config.toml
hidden_size = 128
lr_router = 0.000511
num_key_value_heads = 2
head_dim = 32
norm = "rmsnorm"
norm_place = "pre"
init_std_qkv = 0.0482
init_std_o = 0.0
init_std_up = 0.0482
max_seq_len = 512
doc_mask = true
Below are experts of layer 9 (counted from 0) of a mixture-of-experts language model. Rows are named router (the router's row for the expert), gate (a neuron's input weights, with its number), up (a neuron's input weights, with its number) and show model dimensions 0-127. Each number is 128 + 24 x the weight over its row's rms, rounded and kept within 0 to 255. Numbers have three digits each.
After each expert's rows: "gets" lists some tokens that make up at least twice as much of what it gets as of all text. This comes from a sample of Wikipedia text that the model never trained on. Tokens count by the router's weight.

# expert 39
router:164144166137122138139104093102125093112135111082128089134141140155125134148107129101157166117157156102160089141140132077103145087135101141123079124154117109127113161083180117193107126117135147120137095131144099147174141170157133096154112111107163110140099117094134134124153128173122147160136157127082144144105138120142124138137120145102147117112120105150115096121108076118146153133139
gate0:145108123119169135160163145128132093119079122157125066086110162168172100125130127124155128110098130124095131143081161077134065119117119141130120103122138087122121109110080152135160085143130160139122101168132146165160152112127146145129148107128094138129111131139082147115127091131156159133132148126128123124128166093125111153112135099089157135166113111160138145114152145153110117105139
up0:138118150160117119152080113114123172145185179113179161143129131121111169167134119145110128162147126146141099122128081148167120135171102143137127114099119167171153144123114110098109143135137129133178161097110107091113124139127097117109133163129135123111134135145133127116158138155131134114144123172121087109105102139130131074102106126156120116125113152141180092137124070102103113114099
gate1:161116125129134137143154151126123136106120075121144169111176113135110080114144153097110126155116094160179168115078120109133138108113125101142144102138144145112189132114131093133119108115180173098138116117138094117143123141158136152151140138084132152112147146145135141145161129154164154118134135138121126121129131105161142151149154115125122112151098087135203111128104103059129134097124
up1:116133142116146110106167103144152138120142128107141152094102123087195126119117172165134084164128157128120123125154095130125154132112181118097112112141067113149094170120127122108131171170085131132157150160124134153094126106155148137129109125150119115132144102114129153106123127116154152121150128135097130133178135132115090130139127095122116169118110167127140165152146121186093110123079
gate2:153110138126106122106079118118108135126086129115151109150161137136166113136164101149126116153103159099117137123155125123150092125111137137130128144103128092128157120149158084144101111076113109117161124117121123157160146108142140137177092135092144088133132135124132156121109104127100091120165146100088128119188153130167120112125128146129136166104153206138143133174134108121153187100130
up2:172110104116126119134085126089113124110078113114151100172120119142126147140137085145129101092119138119154138122130140091140139085114134092118154149118128121140124102115133070127124169130152145105156105069134116113150148112142150142158075177076158144149114130136123150103144115135088143145170142125130097150191150140152142125113126147102122144098118180125139149163121091127145132102148
gate3:144103149093133148159121128121124117098139083122139136106115150097157169185139114082155113158130109113125160158145153121175113163141113126184138130118155140116135142122098183130136126129078172147124112163135134137158116108155126170128145145142109128169167102113152104145140116086117147133107121177128098135112131138098091159135125125132118152115080101105082101137131120141127105133077
up3:111147131114113140147115125128118110147124089125146168156113144116142178168130128091147080125145100120123131169119130138134160106127131134160151087111164145113167134097151089124105109176064115106131128157161079103152170137151130185095106150138115093127153089125121111136119128127097174158129097167104111118123138128124140131123117136121158153137100110119068117100108130152146115131092
gate4:147152104141142126104071125150162123130133129132142151111101137086161143135098143124106129153167107094140113115110138143145134084151110109120094159092129155121182128157143129123123126122118103109155137121129129153100165125120141135087132113103104169076110152171138148130160134148123139151086106181105191126145149135129136157142102120154091147095117096106148163157166101132142116152174
up4:084106108150133124131217122115107149113113152110159135187124116144098123133176111124110112112089139185137175160123137140168090102122179139132153108102150174132094129096138152141160115117131152126133161129150127119122159145163133153160150172090138127131103126133186109113103120152110152129145127125174144108127123151139138121138117125150165138150122148150128117092128145123126127118104
gate5:137142144106124144131161138147111080148097117117145123113098125149106134096113206130143098130111148094119120149117150154102103121142108120107141179155069139157093168101127139117077099126140136103115135169129136123122068136157172121136136146124128172114128139120103150108129150091118114090124109095121142148129143145137101173144107101105134095112116096119097112156117075148166113129148
up5:141113073129103140130123095140125164098095132130136161130135134106162147115160159120139118131163125146090129138131065100148158196121122097111103105138114138123126100114126068119151145148139131154147158097134104150167098145132113089106121127116140123120138091132115071104170099138129153082133130167119144148104143147136158081131182131128081142145144116138136141096115152129106143104106
gets: ".", "-", "\n", "==", " Pe", " Le"

# expert 35
router:117077148181163149118156116136111134106163148141113122146121105109137129132164102132131107116107105158088107166172111112125100109121069099117157137103183126134140151148073115158093138135133105131162104139109133123101081113105096091160114118108136150111175107126137172116123125104085137160126108124117127136121112148127086132119167108103130086109165138126125093134150148151120163124108
gate0:147096139166112096141152101113133102116104107099154141179127109168164146180158112111139115124121133101100146148147124123127131122168139123130139131126150142126157150143144122100098090071092158112123115117098111118108121140162140158172085154126148142104149163116091092066090134128108122163111135082106137166133092092094134141121127138101142098104162121147129113126131113099109161103112
up0:149123143073133099152104132158137144153140174152130160125152134125109138109110147166094118151137092126150144105164124131136116118097110122136114119116069103138115136110102138153133141145171130135076131131126125133108137114130171112127151110103132095124143136107194188137136179141140136095154168134157082102145164127157145123140171153114103131168144131119154121138117153100143118127196
gate1:114143108136187126129152181130120090130156102105149158149139097118142128119168147117131094156153178095144095178138105116127116085104120182124142090119138132108175134110092116155152131127079098104114079139117116139135137118085127137097084134137130144143116163139156115093139132112164171175162113107136111129145088143148166130109133122133134108123124135156137123128105111108109120167129
up1:101108137141115131100139115129101114093182134160135185175079115174129125114141158134118130085115110097117127087143160106155122151130109114126137128130164122121129116119124125121133105149150156123139103145181138144143104126124145132088125194137148134154134160147129121130169104141119079103130120153114127185124141117177138159121078150155142118119148172153101098121171148105095108132124
gate2:120122169101102144156095167124182128108136142150119157150133096118184141153122110134162115143063126157123107128131159123158131099152116139156125139128138164119091131117144156161078163098142159118109121134119153149105102118142105113102077129088145126110153140146130120119142129121095128145108127146156106152145109151144106174116136125092130116064099159143136093082109086157128142129139
up2:120117167119124126168163132168122161091118130150118120152127095172103149152139165086125082140155100129093118125163133125132137109089150184159122120148128165133111161187110133144099169182130130149115137082132129133088135079110118145127143182161164105120118131136103145148123125135130085121115140127118112119138101097154073132124141134135112147144102174141132132107107142148116133097133
gate3:157116157133121157119119138098118150143164112121094113099108149111125121159150148121165149081138128153115148090115110085125072138132064107193127127150104129131112155092117159154146165123139140106120115113109130130102109084141118143128115099142099132151132141126131141145105122104113160117151173085126119135098152167087111167155160104130124178120139147079129132117177133097147139128152
up3:111091126116126126131115150145122134111138131073141089147154120171126143132133131110141098126131158141154125131083178127140152203127133114136091122147149114112068119149153124090140098111129102116097145169153178145100183130092100129143116097141177074128133150144135139171133157137141142128145164109141159127121148129115133148141153108136163145118139072155115105135118116133120124128171
gate4:110128182163139123139145105089139086099107146132105138159125134115129132151151110156131135138157090085121155101123111093154140156109132175155167132136142156146166125159085130139132097151125127123142101136154140076090112116111089139126134121143140086105159179194088141138090146109127136120108134148163127141151167154133099118113148107081136148133155134165151127142133114103130170131135
up4:131124097110117150121165150113166138133125074107098118138122101147156117119133140119094145116123146127110124106157096154183115121119116090162141132099094085127116105124124103155117109139169109167110139115132101197123161199139132169166147122113126163095104101113154132136131130116099102174158146106158132107106138137100134131075139131098121120151105105117136147122118114124082140144170
gate5:167091141098127141155138099199157135127105142132129117155100127146114130107140112167147115130109104165114135114156113121110100118104094130119097151101122124127118164120135151108080130109111117143134114133107165122146126126103170108146115155123093167129150148129129141140111128139162076175136125137124137144145131105156056152099147155138179141073139121152117158153155127076114134086094
up5:077125092120118120101156108141138132133120107151106147169074147103149152107122150155096123100095141148152099112138115160147196126127145086145157156158152125116125094162082170091089135152161144116138091141123119148103126131171147117117143120134153132146120126082100108163151149137118104153143120170144161107144110108138112158128124163093115129133143110091126128097157107090105118136150
gets: "ch", "it", " h", " col", " ch", "t"

# expert 48
router:106149125166098161117112116104145134093157126159110094166138105138100149128173151106116152110120114098137099119111105085122153108150162160132090172127158111140098125143124138166088143077136081146134091155114166165171084089156116125135141117115124147143103156148140137123108144152150155123121129119108154148127121167133128128127143125111154145123134108120127121109178117133164191150085
gate0:201167096136129109157163095131147114113173108106150113171168171117125106139138128138162111140130104103125120073166115116107118101114148116101125134121124125150102130110103095120121161093138143057113114090140122102134137181093138124148145162143107145098126115144160082121113142145110117131148106116159121144165127133127113152138118098149163125129131133171140097160140130109138140096087
up0:129136085131121145139119130135138093108108159094111150143110129130166119118138124091180124133101125124143153033140127120129110126131135170130144133124136128087173084081137070136115183118121142107113144137143135095142100135149095109154115126150121161136147139146173111155127113135161134119107110113129098138134160131141087155181149139092179098127128106134098156115134149142158141113124
gate1:145138139108117167146140164123113085130116121099160133156143160120136141101166145121140169165143085109143130154091145143134114100111129148130115137146142112131123162113135190133066145125145126142136156131159103084120165129173157127153158139104073200116142159133138177146129135128136117148107121104107167144138154142072132156108122120129135114104112147128141159173117129160130134095133
up1:108114138123152093123133088105150188142135129122131103108128133149131099161106105147138085081110137153098152105160133138148137137156144116130162115112129133126136109151095084121144083167099139124162097124114128192129094145064097136122099120120150097150108119127116095128122121109113134081149115181153071124120107149171137113157128144118152143148180130134104085121138129129117129153126
gate2:108174160145108094158108148151179154114117118090131103108055146140101165101152124139118106170123129116147095132081112118111118116142130153128143152153139105164117129145121127128133107129131136129125136117171156119161146148184107132090108094132091126142152198118171150121157119090109120182154126121135108108120118106106086108159124136125120132105146154154116109125124151168138154127129
up2:120085101104159112113093084121124141117101129152142187118123136102108148148152139162133136122125132086122139126180138115155140138146140104109158168132138125134138129119120115087157142110117111107181115149081098117127107160068185127154159142122139141157138091144117131135111133137152110146120091121154124132127139185087135141116125092110091142128089134133119171088123091128156085116103
gate3:151126141119139104127117127158166080119135152161134123109074114120139105109117122120109070160169128126072102137131121137142149116175118147106079114080127118140127149138122104093079158118103101150147081122136147109128142128141147142163132098148131144099133144120151109126169172128110120102152115133138149182121163130167138090115166139089091139110120139091152118098153112151160131117105
up3:144098136117124166113172135098106165109149094123121159183160124161130114143096156104101086144097150133169120109137101138137173128079127132115116127163140078109124137108113132158129108177124118084126132115128130165141116155121116098128100128104140085144138144129090143138099150076129139155163095130181119120123122091144128116158132124110145146141154108129114131162137192094115111140148
gate4:140116129108102143157136179099174096100130082117168102128122085120161149107103126136142079162100127083101131140125089118134178149141081165147143144117138126114127085153158128138110084134129096143130103101120122098124119128154127133112128159126118120147136107128124168076107162137164123130148124133153159082172090170150133147139130122075121103164109119139152119114108116135120156126124
up4:115130057157100114113159150149110115167132128118166106150122153134112131148111111092129137137116133101103153136094092101139150104161063106127143131147121120149153103144165124148142101141164138146103108086132077098125087098115107140136138148122129102148094131125145100122117141145156121125160089142128086134111144091109135130177183128077082144128096141145150150131135137156148111143153
gate5:140106120129120155098131143122180144109089104125142123176142130152129152151141118134105124123113127182132138161142085163112110110123111112142129143100150114156130073084123119122146179136130171112146136163081084116111124190126147139135134077160103165111136165182115125147134125147172119123144090101116109106180159140134107121122097129128165158162109126142139142125119118123144111157125
up5:077091130168132135150124101136109161100122131107151150156167114141132135164110152117162103107125100091121126088119095150121116120077099147121099145164127169141108151141139112138117109175141112131119117130104166106135153134111165086055119125151142122173121171163118134129115090154119156149094117136137119128124122154107130117137106151141058125101122145150115160136129118157135090123092
gets: "|", "-", " |", " (", "==", "==="

# expert 79
router:130145139099134099120142123117152124157146120150101090175143084144161123080097152139141150112159111164125100099113152097106152118126155142127119115152106133144120139145098113136125117098155148093153109146122143101152156144158105125081161107163116113133118078168110072164113133161111129103154142095100131124108117145155128165111117163147153163118116128092107155178131171146132094166125
gate0:162093098131153136083129118127121092099090137143115139114122155159139115128099111091093137159094122107124090141103152126146163139132115112134139087152125141149138140070142116108199129137118181095151095134111112156096139152148104161137149129100099133149107106140135081098145134154102126134134155148130146113160105125150143101138104155149126092146172083120096149104176124141117159133136
up0:143128154149138132145144117164161115152127129132124138112114131115157076106170125134153164108120125171154149097143121099109163123106164133116093107106151135105107106174139170155095093145114082139148169117164143136129137094168081141103120137077172135112154144145073090134154155123123099137169110124104124133109114154131106108110122153097117156110147142111131128127139100123126099071137
gate1:113111143130146136121119100139115102190113138122123134146192138142167127122130155136148097203147136121141125141094108085142126132135167128107100157141107176107135118096139126120112086131139110144161138130084149114141148148121174128138136159086119138110131116143116119079172167165136137143132166133106130135137113098142076115133144169126126136108141072139118104096142110119149177140162
up1:147122112122106173113126156135104155135133084111132143153122124134075129125093074109123116131132125095123119091180112139098156119108141139127151119133107103122058118138122161100147139163087161112103112125130071150119087133106121120139104117162101103099120137109145122154064136132137137134109101142160128157131171106088162140114122148124174156126120122134137108088085148171124118136146
gate2:106137165126095149136098148135156133135088130107129135150083100127117115155111119105151147137118120094109136151121179099149169137142138141124123128151113073113090139095114107121120122134096121152111072119151113115119112107156130071129128134128109127117161130133117102138086102171127109101141143155119118101118117111164140090172118120095119144070125173158098117149141151152086130075177
up2:114128157139109130122087159133165123132066112114110166130110139153121098120122138105141136126158120146126149162120104077100134152146119162136124139139128094140143163057131123153103148137095127106097074103146078129120108110137118096136155106122124108155173140103097085128098116173142128133134110126085125118167118128149151098116106129110160182073119169115106134135108129136099128120138
gate3:124109132111116100118153140138164136151127157115124147107117136093132130147141098141123135147139142123119103097113139119128156111104122125111134099167115138089128123190132129130119148182114133096158150147114112143090157128145139161123132124132160103171065141137157113188111106159104151135144153155138127117094158112115128110110111100140145086161116206134127144106136147161178100068152
up3:109135156135158141124086088176066143116163116169143112125134135153156100133107138105140150109095123134143144139159137121115117161127131134152139128085114130173086133112143122130123145089156091145096140131178110115108110128120117149071088112124118159112140126086121151087131127106161141089104110107136129123148132121124128134122095118088135129098145060127094068140129138078113123118129
gate4:113121115087160137105138127168171188118128115121133155168132145166143176106101140113181148137142137155140115118143170143129128155126165172112108138102107165153155144121110140159138156111075109097079094114139100067139126134142123143126134124106079133090150135156134098133111099149127103137131127118135154109099142166141142126155152144156125144162140134097166121167154126106105121125140
up4:124141145090172137137160090079186121144163110111102152145112131146129154138120146121138130127116108155096095157144168166107127144114136146119111155111090157125162123131083142137128122126094110124097124159128138081144148130146142164151123153117101111096114139143121103134125148126093110126109090128132143149115115166111139145165156097179106156202139110112181113141153167148156131146125
gate5:116162157138144127117087120127136125166151132078127135162116106116143090108132140106137186113125128176169174127111148116099111156170087144151135130093133129153127115152129113107086133100131130076126182101134097143145123105129124158114131087137103135132128132128151155120176133131144141085166153150152180118166067108115134116117131112112128127113131163142080138116143154127090117108132
up5:124129139114129087169127127128114143136137136132134117151102136104197116100151153101118142098115101133135159139122171131087125098124146109140088148124130108133098118128106105099129113123155054097117143104090165148104174119140077165113118084112122171118109162155131137105162125126098143094132140114132166091152097094123120122140076104117134122110140107130110147174149144116099138137087
gets: " |", ";", ":", "|", " /", " –"

# expert 67
router:135126126126148109149143103113094148145125145103142131096117125121145151172154165089126130168128105116115114100137155122120129098150074125139118114142102104121107164086163161114167109116147140148109066136136157089127169176123103097131129154125105157102140140120130144117098170125106069132134147130099085097126109150176152175096146115108145163154125119108110116103131081121112147126150
gate0:085129125156160120122129110115141132097093165137118105071093127112166125144158128104080122174116129132114132167147121148139131139108156140153163151117131154131142130133130144131156158083086152117138136106136129115147130142149127121127079119138151143141115086141121118104112147137117023115088143152136116127130151106109095163117085096141091107111107138130156162154115139127144167153100
up0:156141109136138122172106140153112102106174118139156139145154156126094116151147108129135132081095133077138132145169133168113121168146107139101128142137097121103120118128122087113106167154151112167157114145139097130133112145126122107125144111155113116111105163088162154137137111108135178090187086130118124078157138153115150093099123104136128158161144106129091141117122119174132075123119
gate1:131100089095162089111126123160148124148104156171135111103149089118151120149178127124164166128121123100113145133149161155130098115103104117146102095124147165134103112135131107108148138154160090117164121109121157100136125124144109137175108145134132110126121171125129153137117114171084087107182128128096113114143148160148077076080137111138103174103133138147144137106139104132124144109104
up1:123131131156131130119153113098094135106147083105151098107112155127100110109128073157138123098092121115136135123119155099091111164104168111125166140103148153108171115148121111111135126101164189097119122165142121158128142098118124109099148122156135107096136133138114147120133130118138197149127120166129197096101148113175162168111134146109136118139140113118125102137170104137102144138169
gate2:112117119138120130111138152130125139103132132149139155145115088101133144114157098113128114073142089166127094102164122114135144091091132154080176111114138145162114128088068121105120123142116121142075090114148081150110149133113122089139090118132104171098106152114098118129122117122101121093123114115122166103102155107132134145106136106174090129113112107119106113154116141069093094152123
up2:125113098137106112122121098117169117145168161132135145169126141140086109128136141151148123109122149128180120104149142085106088134133094142128154138122186087150134121109088132116111166134089127142079158126138106134137186092134131149142124182127124097132107118132117113099110135160168178115166161138136163178083136139121153165118109121114097120129125167132132141133113138085141111150127
gate3:095107111103126118156146132128084112115118109105140137172123157138034139144132141084135150157108157112126098128126105132176098113103099122109117109081144152097127159115109139117123141112124163171160128142113145125151170136127175119141126149173141107112111095131127125140150130086130100133162157148136102112092103149194163131126123151133118144112104154124112145131152123176105137108119
up3:154128142192120112120121120173109185148100144146109115121174154165178136092158166150118128145163137121132124170107139112148136179127185093114134146142076147133097125142153176110107120130139134128156117159179126127120125117143117107116130120112118139153103167154141126108157092120132153100149109134156130104125171106104145128113103082112126146120141132149117106156184139136120111128117
gate4:121139143131140151132145111168137142148093130125180116115151164116097131102086124066139087129137097115124122125082142103136136122138137109108097093125128084128117085116119118135113128133107158109105140112140134116099131170150113173175091156143134143126117146175135139084123126144114149128148103187099150156125123142127110131163152103111076135076147104135102165149083092101135123155127
up4:110145141140128152112154089178121123132137150148190134129136098112143108133110168102143132136139138132127177110089135145132143150135147057138134092156122109173102100110117120131130096091136138118122118135120120093110133152136074164176102146103150094139131145146135163132126095131079136151093111163077124147147125140106124112108167111109152112096148104142120114153072103119135111141094
gate5:105101134147173124120152160120121122160176157123138157159109084136172094098161149118152092111139134132122110157133092142119126146162180114123099153173129158157133116163153132097111124124145104125143104087142152117175150128114094150128135129138180139117135104104079142137107104089133147139122125148128096107099093150101139168134112144129171109128158160102111130122137126149116103087169
up5:135087121130112164119149127144133134173115130130098114120104134085125108098093104134133155195131134118153113134143169143151166149100167115067132112076095103162145127143101129127121109107142170106128151130078127139089136112169085167135125132132128133127174135147124104116161137099115124106126119110175123132116121142084127148158134142156175125140085151115108160156113108142158144109107
gets: "\n", ".", "==", " ==", "===", ")."

# expert 69
router:137115127111092127153141156122089103081167126120168149111128140094117118130120133139137134093098154159131142114112131161099100130139090096096112135153161154132075083105106107129145151159092125122143095137118149139117109125118115101148131120149169107126123067145118122105135147168115154107156111111163103156169128090112146156116105086112116117133088122074176102131152118157144106162117
gate0:131128131118144138118114122122161096143145131174135122159131188147127108154123097131130126097106124123163162107113169125138139139140152134134087119160147120152088094146127151135118126139115146169122076135145139134138050118135134130117129165122095134159158089115088073097142153202142123129139120090183114107136162135128145140133144150140126099115163111148106118127133122073103149129148
up0:116154146094103120147077106124137116133144174152145140164105158108125126193113111154092123146125148152162121135082162136100117145110095120124143113138145164142121075164140120148131132103108109107143132107153154127114110108134116104121108129130096101123124120158121124150123154154121122073096162099118136107112131139112122148134130138127113176087120104184174131122201137149127110183112
gate1:097168159150126158142118106124137102130144129142101159134147116125141090134087134151125138165103148125092155108115129141152090134142117125164121161117124115196106093142146057144085196127136118106129131112155161150118155142145096138154125124154154119144108158124121129111155085104136119156133139134145157095158101124133112106132096148118092141107091118140152168141136172157094155159135
up1:102123100150129146139164191122104118137167133114106123132122172110100141127102132103164145148133114088050156123119108143139112140110125182149125137129138079128146132071110110140128151138101143107112146125106094153105150071161139147149147131071104164116098146129116136138157113140121107133104155070117091171135130131098139121115097133117130125120129110104108106131145102127108159098105
gate2:132140115124125127134128156133155150099105154160118093107131130130120096126131108106121115159081155103147120100130112148114101113074080152140067145137156193134119137143098166115112130138090123155116123115110116104102106130120127095147126155116136146111116148120095117103075124111110086139180158103127101130160166110121133145137129089106092151150081151082125139107140106087121147151166
up2:128159119130140137118127155126145118114158177126094105134145113135158116106114137133162137155164154104157109114126152130146087132133096098143107144114121133110139132157134142153145128120094090137123088093131147144106121111087109096132132130125154152141098140143114146094109114128091124153179121101176097126157180115106171165096113092117135158119113153062093146117140155085154157186139
gate3:143082130124150117130115152112133154133109156153120135133118118147113118138116126143105127099108108128119135109150143120128150135155141124145110100124114178170131148169056153089157099137144144137117113100193168131131132121139107108117106113155148122144096054096163148116102138088112106117130118113143107155140163154175145121138130097139096161122120128085126146158119149100098133079181
up3:147117094163129131101111116095109128165105129124114097182115141163172119129117111148107108133150193145094125145134097129092134109139171128118118135155160138177119094125114125082134145081127116115162111115159124156092101135112126150123152121100139135142108149120159171107089134159156082135084156106153133135125105105123141137084160090164156090159144149138132136113130151125119141102145
gate4:139128110097112111123130148084126130163165135135123108097114119143110124095126120165151125157118125097118131175129095153101111121147113112136133097135124105166138132152121139135084129118110073141148135123161137101080105126151109113083155140117146120142107167159115114118186109150100148104085073132162166178148127146124090131116131138140089140154083125178150095146121139135084121160147
up4:139090138102148123140135175141101152146136088095146111117095092172095113124113104118148152101186106137143121178154098120142119121146125116120131131138153108140132089122114109102158088124149113178143125111144140130145112176122105095162116097145142164087103116163140145161141131154113148122149080135110103127122108101140127093141116162172075107114108094122149113116121155124096124178122
gate5:189098121168126144118122146110139111144176164091081090119117127141090163166163109174126147141138120143128147082115118105104137126134149121121139096158181154119099162106144159169129106124107113108100129076135105112144113178104124139092125115112136100150100131129161116088107154115138140150105125139168145123126109102134115136113123131116086134079101122136160148120132097155138166110133
up5:167131159169125149119156097141117146145121147120121145148092143114137084074143134090128146170117090085074104139046112127103154141144140134139121120106101146143100118140126123105158122100095158118146111096080137102135146083100137090134142143136106129095133139145136144112105124131113126095167138140135153118122122092092117176136116134115181131101082097128132127137162111132111147129110
gets: "t", "at", "et", "p", "it", "ot"

# expert 5
router:145129120086155086127088109113155115156153158146135194104151114083078105112125121131143091119149115105127108124131150126107083123147108138074139180174138133119132152131120166132136138134148113131106146093095121144152167104083106133116118187130110132169105144121107147095099177128115138114135118124155144122116118128129135148116111091116127091132102118129173109069134137134134104115105
gate0:111131150095158117120138102120119116096159116167118131118083070109105150110132107127147124143066091129129169132110132134115150105162154117126129143136115126150121147118123155082132121133084109145129118131141152170118121130176131124077137167140074140126136112126089184091141122185113069146139134118157118122092119105139158146140083160149123131140145161103120111132159161150155119121127
up0:151093154146176127167081138095161127165137116142126185137129123091117153122149129108119106134077119129119146096144114130136147107181140125142112147191127126129159174170097156122147112102153122145124119134155108149114145148121121106092153161129107147123136129099162139103121130133106071100135126170130147130143110132138114156132108129151051136104157148125132163143148082137147124123110
gate1:141115111075146137118111156127152162144105126114135200118118144102137134114129183142144121118174158120103095101140157101132146071130109150125129133148153121100165100133132134144107058087168111155113108113098148104100139141172120153134096132158147123093112136159140126128109130145129109134141134138139132121118115060172122145138107074102116100128104152134164149124117142095117135119134
up1:186157146129173111145169123130120122077137156117121069121118085138093087108147137134102154121152116126114136097174093132127084117142136142122150131114127139105157099141124144120062135139118119118159131134084127140134133122135109121122107129107121150103162104126124085168168102109099147137143129127151083131122123137128092088125137080097078146106095149122124089130129118098124086147147
gate2:127095121156145144130170107126124120155129109133127171180135140116146116100157117155136143139144164116104118101165173105122140159155096137107132143161106153166124116126098107151142102103174137123084137120171137141132121133127089145121125172129130087123136102119143110133133155086120102155102109117144158173122132090173126151111123145145164091077151132148078123183112098147160099125127
up2:139138152161142135132167120127183147122105167144103173122138139097122168151118108088133141142128108113103143149123122164143166137119110135104120201136114116116145127131142132161119122114112129127106154099118124160086127134098100129118193128082133113110080057114139104134110141117112128159130129106115126111147152156163137189135106135154145162159135131166065127136128124096125123133120
gate3:134113164145118113147147163118163138091131125137103129096131165112105147121129119154123078122098084131109122197139117172109099127176098151160124164164095103181102115141119132139087124142141116116101095088130113155144119101155088102138069132111133124119155120134161090134140111161142105090160127159150143112108134122092123160108113142127107126105101131100134137113129084148143147103133
up3:111118138110110147148113122128118087133115115116084154157148151145109103138122071103178169103099146104107146132161118125161134094120129119157153132150144093134113115095109136137136139119143117122181155139145104057127112113078114149134179140101135098124161134071187096157121145132095161144135114117126157131141112089103114124126118086134110110129118171133119122102143127102146104153101
gate4:185122095099135104170121115108120107163083096106157109162140097148140125138132094100129120111143121162128133150162173105138167106127139135146100173121153133101130133118115131105139168087122118143131106182139148123147119131110143110087130098086126097121129108121133153158123105103125087164140105155148120175127131161126167113145145107128144163144096151113131144061134158136159138129084
up4:147109139119142158137131158110126120103137141137079136144106141145124120164122119141145127149114136087115096086090108120150088123085142145124145056140110076114141141154171182138116122142093168157153116086127105118134121134125133094129111135155101123119142172130140126109122142136123163131117130139117138114085116071099121077098121148073152148183139142108121119116107117117083139153102
gate5:130135119127101108170121161171090137127081105099085149137116087165129100125156136103130096142139121136090144090120109133131131135124079095096161108105158147133184098100112124129133155139101114137111106121137123126150078130122086127123129146129151129141095121145122125074138138108112107156085104173127149175113098149130133166103107156097108148105146140128122106154166146120169081118125
up5:122132092132141120149102141125123128144134128122101162090132107158121161151145152099138113138087111152114104142123162127120174153189114139134192130132117101132139087159144095136172153091165134131096103146114097157155135118140118138140146124112104179177107135201119134096132128124139107149097178153147122141150156148098127110120144133111112157158095119116098111127129163144166103123110
gets: " P", " p", "%", " of", "/", " B"

# expert 75
router:121154141145123111101089154105128111149097158169123141101139092116096102121141140115121112091135163149110139125128123071087101156105092162115137175163127114155109134109122151112147117131127067134086125135101118154152176096127182125121171153114094115140138126124104134134092152117132143129152126125139145148092075115145130145125119137094122096124089112124118144113113120124181092080162
gate0:145141128115148104127084121152105107135158115145122184123106114137116123136107126153107136129121136102160049112122126149140070150112139179134124108122145137115149120133207141127145142099101107148116130076156100123099163115108149134123131134121124117073133146120069140105116137116161181109129109158129128144135135118147132124173134080101117092088132156141133144152122117158094153118125
up0:155099119135125170155131132090163136110131134139128105101137135130108103136140133143118124123136138136131181155142108099167159093138173085146115131087113099147125126128051092103097153133130137112135107184131148127132099134125138138120117103092108132131127120174161125152123112143101142163092140081161129114142143157125134148060126144177103141176144077138121103116130118101140125141103
gate1:155145134122113196133168118138126149153102141120149123194139103159120121132125125062162110167112121132144148123090122104138152132100111094121094121129127131111129104149138148092150129106117129131092128109173094146166145096122136134107146180109149123128100093103106098092081143129109106142155114127137139157119085148153118113135121104140135106110172117083137172100147115093167144123138
up1:109123157121117116138110111109138141101094144126137166141133171116104134121150144160165169085113126139097131127154129127122114100155107117121150102152138156163118189102121162158171126141112144108111104115109156124139115166153113108119135087133144105105143127097123165126160128091163090077092099118113173157126169120119141144180138105127160144154109103156134126159109144141080097112093
gate2:135152099141151132145089125074117105084106132119155134126150132116083133161113133140149185113115136116138118129120149089163119133129095116132118168095186156107138138135155091105104147134105119106117088154148127136065161124140131118094133106106121117103163143132153142132164144102165108139144115125138110159131167139152131122125128147139151136094096104150105170169114066141104094106102
up2:131113088130138141115089128136134100118099096108143107148110089104104100111147126152131086189148115124146130123154123133154104167116081116140090099134136110103162163147134133108121157152124133105103119145143141152098164130161165126090125089136149122128126120105146117131193179100146083111122124105163110140173144153163137145138133182127154127157173114126108138125102152151089110146115
gate3:121157166111151167147129137157151169169088095115122074126107091125115136149199165126113101126105183122097142135139130137131126117148155139135160127106153158174110139103141119118114127164136109105109168119115111162149143068162122124127118150093099134103149125161135099109144137097162138116136113166152154114148165116131135134093168123112138150131127136113154120132128129125137181111169
up3:079124155128159122121133181158147130141128162142126135111109094121124108084186138119131097130111139137131150121139139137136171126056109126124143134076157143161115082110114083075141144135133125146155142098140141166128085139134133110111148101108097120102153129159164150121139134128116100121132120127081158131134092178163138116139123142097131154147116129132158126120173092127094151149162
gate4:141119100092144136135119118127135128203150148164151119152136074169125112147155133075133137129083131113192156143142145123127155152154144152119127145145112155111103139112140142121150089083106130145135106117128127146141131122100097149139094171092117153124154114085164126117117110175117134126153154126109092126122159103120107123081112077142102139151074152132106146129135124164122103133101
up4:139106134131105109109179134106149146110073170122162128141137154109090121151103155145111155133134136112121091150177143113138123129157174176125124130097124132084162107142138125165119171123135122131120169147078103167066097176160139122131143128154103138121114111166131131139171095147107125117124111111108174139116123083132147126091116137145156108106118091127122129085118118103139126118103
gate5:134114118154131153140147122103135107152140135162150148131087143170115100126118142165119111105148124140109137123128134148087105142113099113132159189114141111158129129137131129143113147115111135173111112129107151097225145142154119091081107137148120102119092127123156109148159130059154114153196130110124149154122130107105136175130120153074128149141116118123117150114131099129123154151125
up5:115114126095154141133116139175107176163160120148130171095166095075091111103124141144104134164081134135125096125097150120107148146134141120133121098180132129092173101125149109127141133089118135069160141145142109113116096121161116135121152109103136107141136185108141124133074099098100140102142126166134146082108133148120101129114097119132117129126126122131144101106121109166137119160166
gets: "°", "%", "q", " km", " mi", "7"